{"init_std_router": 0.00621, "vocab_size": 16384, "final_lr_fraction": 0.02, "seq_len": 256}
Below are experts of layer 5 (counted from 0) of a mixture-of-experts language model. Rows are named router (the router's row for the expert), gate (a neuron's input weights, with its number), up (a neuron's input weights, with its number), down (a neuron's output weights, with its number) and show model dimensions 0-255. Each number is 128 + 24 x the weight over its row's rms, rounded and kept within 0 to 255. Numbers have three digits each.
Before each expert's rows: "gets" lists some tokens that make up at least twice as much of what it gets as of all text; "comes before" lists some tokens at least twice as common just after its tokens as in all text. This comes from a sample of Wikipedia text that the model never trained on. Tokens count by the router's weight.

# expert 9
gets: " of", " in", " to", " and", ",", " by"
comes before: " the", " a", " his", " The", " he", " an"
router:137062156144139116153133176131153132146128128151122137113135134132121141136173140112165126124078111189093143177157140127138127158128127141130103124093104159124137145136121097180149092151144142115123070140177093144099148078137148125159132091112077097137130106154157150138122142119146146161081143134119122118127077125116140151121121150093134103137101149082150157132145110128103100110125095103145083062131162101119172135160140120121117124130089137117148142133153145122076103117119149139126101130166118131151132162101141132197103111152156082142133102106111121115124184133141123149143133113132153137150135153140139171114126109116105125096137097141161130140173079125125103138131131143098125077100123157155143100110153112150113100102113104144124185138122104117151130144118131
gate1:106111129080130155119126153126129144129145151124169139150123138144136109118056119116135134091133125113129112123144071123122139116113151131174146149064103134139108149119102149159124134120095127122119129159170122123124128106147141110134112121102158146128095091128099133106108158128084129062138128089126135159152160146133168143126176140110130140134117123065105121106154098140140149193148125112118092143131149142151157189147090109142158129110134165115104076095119127140100129123116076111091111098169118126126137092129082121130063172114122139110150081113108161138129157135145115146150119129168122131170146114086170115169160150107105135104102132119143134123134145150087125152111136126110135125129162120085117139149081134109084117129162136116139141139092125150129127104113175
up1:124146145105140164119133133138109157142122131159139147108104123142150112121066111140124141096130096104160142160101063121119141157093118150151114126143123125129119169137105112169189166087159099144134153132167136112118165087155119130170128125125134117133126106142105136096111110086119108078158103131162122107138125143121128128149115109137149144141120107085126106130147113145083158159161130149113144136145111126146110156185098129129110102113168158124095120092129111143130131093088086110086144098137106131102146152156130133148094194124177140143153122115118100132120171154110189153151130146135094126140155123084157140155139154111124158133124136130093135112113141136105120189105137141139114108097149071125152092140132120118150136102161165145131180100086126151136165119095123
down1:136126126153113096148129126121125148122081115142123128080100123122138138174136120167078117167163162138155098141134142139118131104149128126135130138114146100119111099164136129080148116152106101125102146107086125111153132128126099118131097179118101162120135122101095121158184155135137147130118153152155164104136137149123127159157127139173146127131161141150171166128128140109144060143121130121145131125143099120150115143131131122115145132103116135127093134130094128117102109131129213183107116173130132108153107141150132108157194140132083162137125129169135123130102052090090100103144108097152138144127121106169142143099105102160131114135166070143123156103123133107117138142134130082101125131171116135143101145133200128120147083159118077142150106126112124119127123122130108
gate2:156107111134166111083139134113106146140104132117138122160102131097104144104118112118139167092137136127115149172131116098156107151114156176101147143146136122134125137137121132161111123140128139128130097119147119097119152082097124113146089130137130107100125151133138127177114120128101156134093113126163131180107128141141155109133131122103141183137109162146063096144147110132063137122122137113125158124164134136129173158136103073120115169122117166132134129100103107093135120122133153136124142130095113153115176149118083111140068126133156165144136167137120122153097162145152093134109134134126159112137084118115141162106160115112094116133133135129127090067181095141113113143103120168116104130113124185109156112128063099148128155145122109108073122151162130149119136153079179
up2:139104098134091127131152135122128126118151102144132120109097142106151112142119123140112085111146157131159166135138121114132164154146140123105133093138121125141133125146136124109135138106113139177135115079107162132124104151143130136126148124105108113113118118143087117124091106130133141094129197139155163143141146131133150094129144133135159124115112184119086089135177151117070168157088160128095137121126152132177066109178109137147111126124090150100115151139136148125109091130120103104118101133035118123105116110124105142153141132161129206130137135149173132187142108151141127085086118120133144168111139141119170154141136146155109138123121124129092139165129106129114166170098113122114141157114140127095156104166101157113114136180159115154162136115119148129128107177106104
down2:141128158138115115120091157156128053099111118127106159068138098112152120103124102188185071125152119154141134155112168168130113155136144136150113137106117138140121164119132144114106148154179093147106130127162160146105143147115117115130092110142101134169136099145158167111132156119136137145129124144141154067116085096127078173178105099113120120121159104112149153093088144118140120119115107110154131118095101168106130118101152106143099107139094154152120140104132132109108101127153173149102121141121142128137143123128131149155129141131135081172101112156075125129124115075178170117167131146135148126119127104159127145099140135129124153120148112106157129111119133113124141176135129161160130106155112116134123133102152122119114079107065149123145083111139137130105140115107107

# expert 7
gets: " |", "-", ".", "s.", ":", ";"
comes before: "\n", " ", " The", " 0", " In", " He"
router:129130098122103137166109084121134129139102153109116134066144122089158123122136114145160082121167092099194122098149155135147109105127115175131159152090204084144077158084129120145126149128120112099152150154106155112103151118103123131115144139104124126146111142096103122140145147114123190077148151130094161138164143141163103119164146141106132147143135103114133114128078112108120135194131155147135161178124107125110117160111083157135127102155107121100110091129121128117179123117083113133129143167089151090121152163117120153112128157134111069124174132114122169104122133106116127106124134142138095100147161140100102124134118127140133110155138161103137112128114118108142077133101122148103149147111119129122100145129131172137137109129126143145122164177137148111122133129105116
gate0:122104066134145125144121109125125095154164163133125097096120152148154118151161155114116129143079143128189146143124147172141165093158118141120145139125168095135110108066129114135186123170125121138100103109143128097103134137130127135136153116169124127135086124120118153130139088145162174149130163139148122130163136143103109165152125106112144123094139128089129105144074128098168071185118086143129131123118121132115157165110097121139120131129126157109132101164120109109124138131113159119144131151085135113085154169114120138155131154134146083134133123177112120126110141115142158132104157125076105096141149106124165168107154125100132134119155128125149148189128102136128158107134131134120107140039148127134092118113144131123126123109129086116160157143137149134188118136132105
up0:137153123136146134136100117123098103106166115134155131124123163114149110154172110086108121135125093175148123172072139159126129170148102111157130134126136157116149153124129137131110126139139110115137128134077145166129119099190148142135149193121092169119125136096124126156136130135145126144122142120121126145099126140161158124159130131121095150097130098140168143123100158110155139170138099146130168138132157127117124152171154159119157088182102129124100181157149128103135125136136109136149142151131163085153141124123102172126094147118111132145107126124155164132147118170160116149140160159064123156128134125104121106140129118104077098159150120099082145088113104187113114127079113141150120124101132144116095112074105093117116127153085127113075085119144104128124115113102161
down0:131158112148165160133138104123123158133069121138119111131178068132128125141121129132133149094119121120118159133155118099138122091157140115177119127162113133158119140132159181079120129156132103132118162128149157114173083126128133123140145103135143143149139136131096106101122081130131109081117095101123095178113144154127159125100100134102121144123158127142113119155163100121087129117111161181147109144136163174101121128142151152143160125102131156118124163077171121145128119089150114161110110126134118183131127108153150180069111148081130159133149131075142142136098114130130096104080157110160132160163134116084135147148141113158113148155109143102122153110131134089114146131098102094090144169095108088132109142125125138119094153145126086090122156127110145134133114142122156
gate1:168172138136158122135137104121128135161116139101158132119173085105125150123123153103146160119090146116134140126108129173147153121116132129105114133131109130164143135115162125102128136168116132077141107148102137177139156136179166147145139129152110151053120130142140146124170135145131131141126127079135170100134114130106100133100128126112126117121136123155147091133086146191140146062144151137117151120125125134148160148123123119119131104161094145149154143136111138113147136121113122119118134180180123094089156087131150079143091147136090100116154108142100131115127094090132159120125127140103089124108159076132144112132168149138119150142130141090078121142129168117128093126180131119104124119125127096134118118144119151121122094160125096144181151120153197058114102111110122
up1:143134121140132169127124126125115122108110142131113136085139189099081145121105111140153112144118158136098121129139158100115145129168079106147168136153139119147087081141108085166083142154092141119143138124142088095058134083122160133112160147116108040121091119113153128154158134155151192144150129149134105081162134150105102180091120143121129127097147164147107138153100116101130105171137138094131126133132117114128113116141116118127111168119143111128154149152117111156155166115141151129136177139107159135121092101112069101125127127124162123122156129142160092147098121148136140093116161116107091154160098133077117114129101138132107157094101162114128114158157106118121159117122116138119163127140161147088100107103146149149114110137130132134105150122160134120138138110139124
down1:094145142091112099100148133168108140119114112073155136069170129138104120085098137129119151100136118186134110124128089152125140114086114096167128103146130118161126136125107085118146123168136167152176134121128153123126111115092115126121112185122133109115136138134134086108109139154130122142117122144163151108147135141113095116117131158134109143128132126139152165134135127113165156162144127166123117111128176089139112113131121146125177186135126159180097119170152136120143153113132120151128106102137163088116065164121112151110105122122092125161144123141155076172138085129134105107117110100103149140137100142131120136132134159150099156080140128107113135142139084091183129158110153117155136108114163124147181136098140119190110151137118137103161107118157104143098139124160113

# expert 13
gets: " |", "\n", "|", "==", "===", " /"
comes before: "\n", "-", "|", " ", " 0", " 1"
router:137140137194136129120131122089155130112109188128110133116133110129132139136150124104117117148153121099175137127105084107095134098131164126106115138132126072152160145073116118086105133117067100124084141144123164112084103172087131050177103127105131135153107131137095130114062101115098119121128108119120114111130139143128136178102130129143153147140111083160121143149116120118133130141116120153144163154134118132133164146125126125105118101138131120115128138129128124134194160103147124138104134125117113094093136135105158074105157113120100104129150094137064156140124122139167127116121118168132106158159110091104101142137120146094136176121134161117152132119087122136106114105152143125115121141119120132117148158140100140139143121131111131175144110120075125091147190071137114
gate0:178165162094117152140116146132202133107140145110156134106135127050125127120099121152132144123101142106123093141107118111104060110134154132100104132099121107114157112147107132105095099123117103155120105113094117189128128124141141144160112165110153104138108157156166143128170179130128164160112131166124155102110102129154165129133069117167140141160106128119128163138121112124120147161139130136155109159109103141172163088151071095151124170123144160162111116121097116129133125112131093129133096122127162103151119122147128105129120171111136067074086111104130124142116136151143140170127143107137142129107095125084110110127154143136125136134151093127123144102114107165094132123136117143148138130116141106124122135141123133128098103137088132114101130130107136150114194146141068
up0:191144144092117118132123149166125137137105101129116159096138105091127129135158109140140163139099127111152120160090140116120122121125113161178134131078136107118147119127143116111119090158182122145126121133073122142172065110162145112109140156097125133142119138134128150148176125126114136140174105118150107105139143123153122158125098145128129124142150102098130114169140123081164112124126140157130106139095173111085123138148131137147157145111113113135117158112115126145138116083149095077092141134190103132176137132167183144130111137116111141112122162120132161076105172137129131174087108128101102156138141137162111130118079145130150099151152102177146142119125131164103134101077105125131195167147120151161126100124140127128141112137103126111159157096161105138121141094109115
down0:126137122144108130149057150149125110161153131128124098125124162144118154107169140105101111169130165092104139136143140126107147157178162108097140150155127064185175099134107107150128144126140133114135137138144145148107093135142170112109139134147117129134111134142148141168142125142130116097131123142139141144134140126126110121116133116128131133095075142145134163146108155180132106146123092152141117135143131154120154155135136134105124097125127110156181117108148160122133095118157185073121112110154159096174128098144098140190149143163108145147131112143154103130128183111135136147139196078148121130118140157127158149192128110177181101144153163159122149104174125105112109097134156122109137126129118144159125150109138143118171078132088102109122143108131109113155116141115122
gate1:083078115152121093159162097136146116111148129129097135122090106150166111184125111133146142120138127161095130131119136119145089113101138103127146135145151142147117133145118129181133111138103090123057156124167139132081154153121135109130154134119183121066123123115130127105142111121140115140149108092110112118143111120111106098143132128126131155154121117115105099159119148128116147179154175112144134126105164138134141124144097117113147120120169163173116136113097090160140133150137112139066199146192112161141157162146141078139147092099125120116105078129125114144127104128115118167160163115155095112113168090191122102120161147158138154137102164141175126139173119140111136126147127121139153151139112144163105141128132126100131125102119144156148125109128156133135138162162122
up1:116087111156088125120144076128161108129162128128072112124116107136136150150110116125150107157101144165163145093140092120172112109151123109115132142130143131092169092133117122156126129147074135155147163118107121133125162127122141136128130148113143127170118129124100107119149112151098181118123157084119085142126114092123114141141129134100102161126161129161143138137119148088109153126158123128152132127163137170132182126138091098120196101156192168124114144100105153120124139113133157160124150136159115120143166139162142120142167133117122122123098145128123174146103099108131115136158125074148132118132123131117128145102135150145122176143125172152154175150128153130137163117139155142156137124112148067212149092148120123148155102127115118133100170075107132113096124138102104
down1:141112164115090105096111155123142153156126113157156129124105118157130124155116131109137098107153121158084137117138140111072109118154137117115108143091120117145117188150125134121114142131151128142133066133127158084126140150136095109086134125148188097131124107118135102112108136150141107118174144118059131161147109130173171151072152116123162147133138121149063145148111129142142142124147102107149158142158151124116163172081145194167141143134142130143115150104142113108115098130195094127118149149109133158100147169146123142131105124108134120125155091144140175121138137154112119143140114138125166138107118146130156091138112133103077094145144182140156101115161099150118112124119166174132154140121106147160101134089147158126112140131097101111112164128128132147109134112155150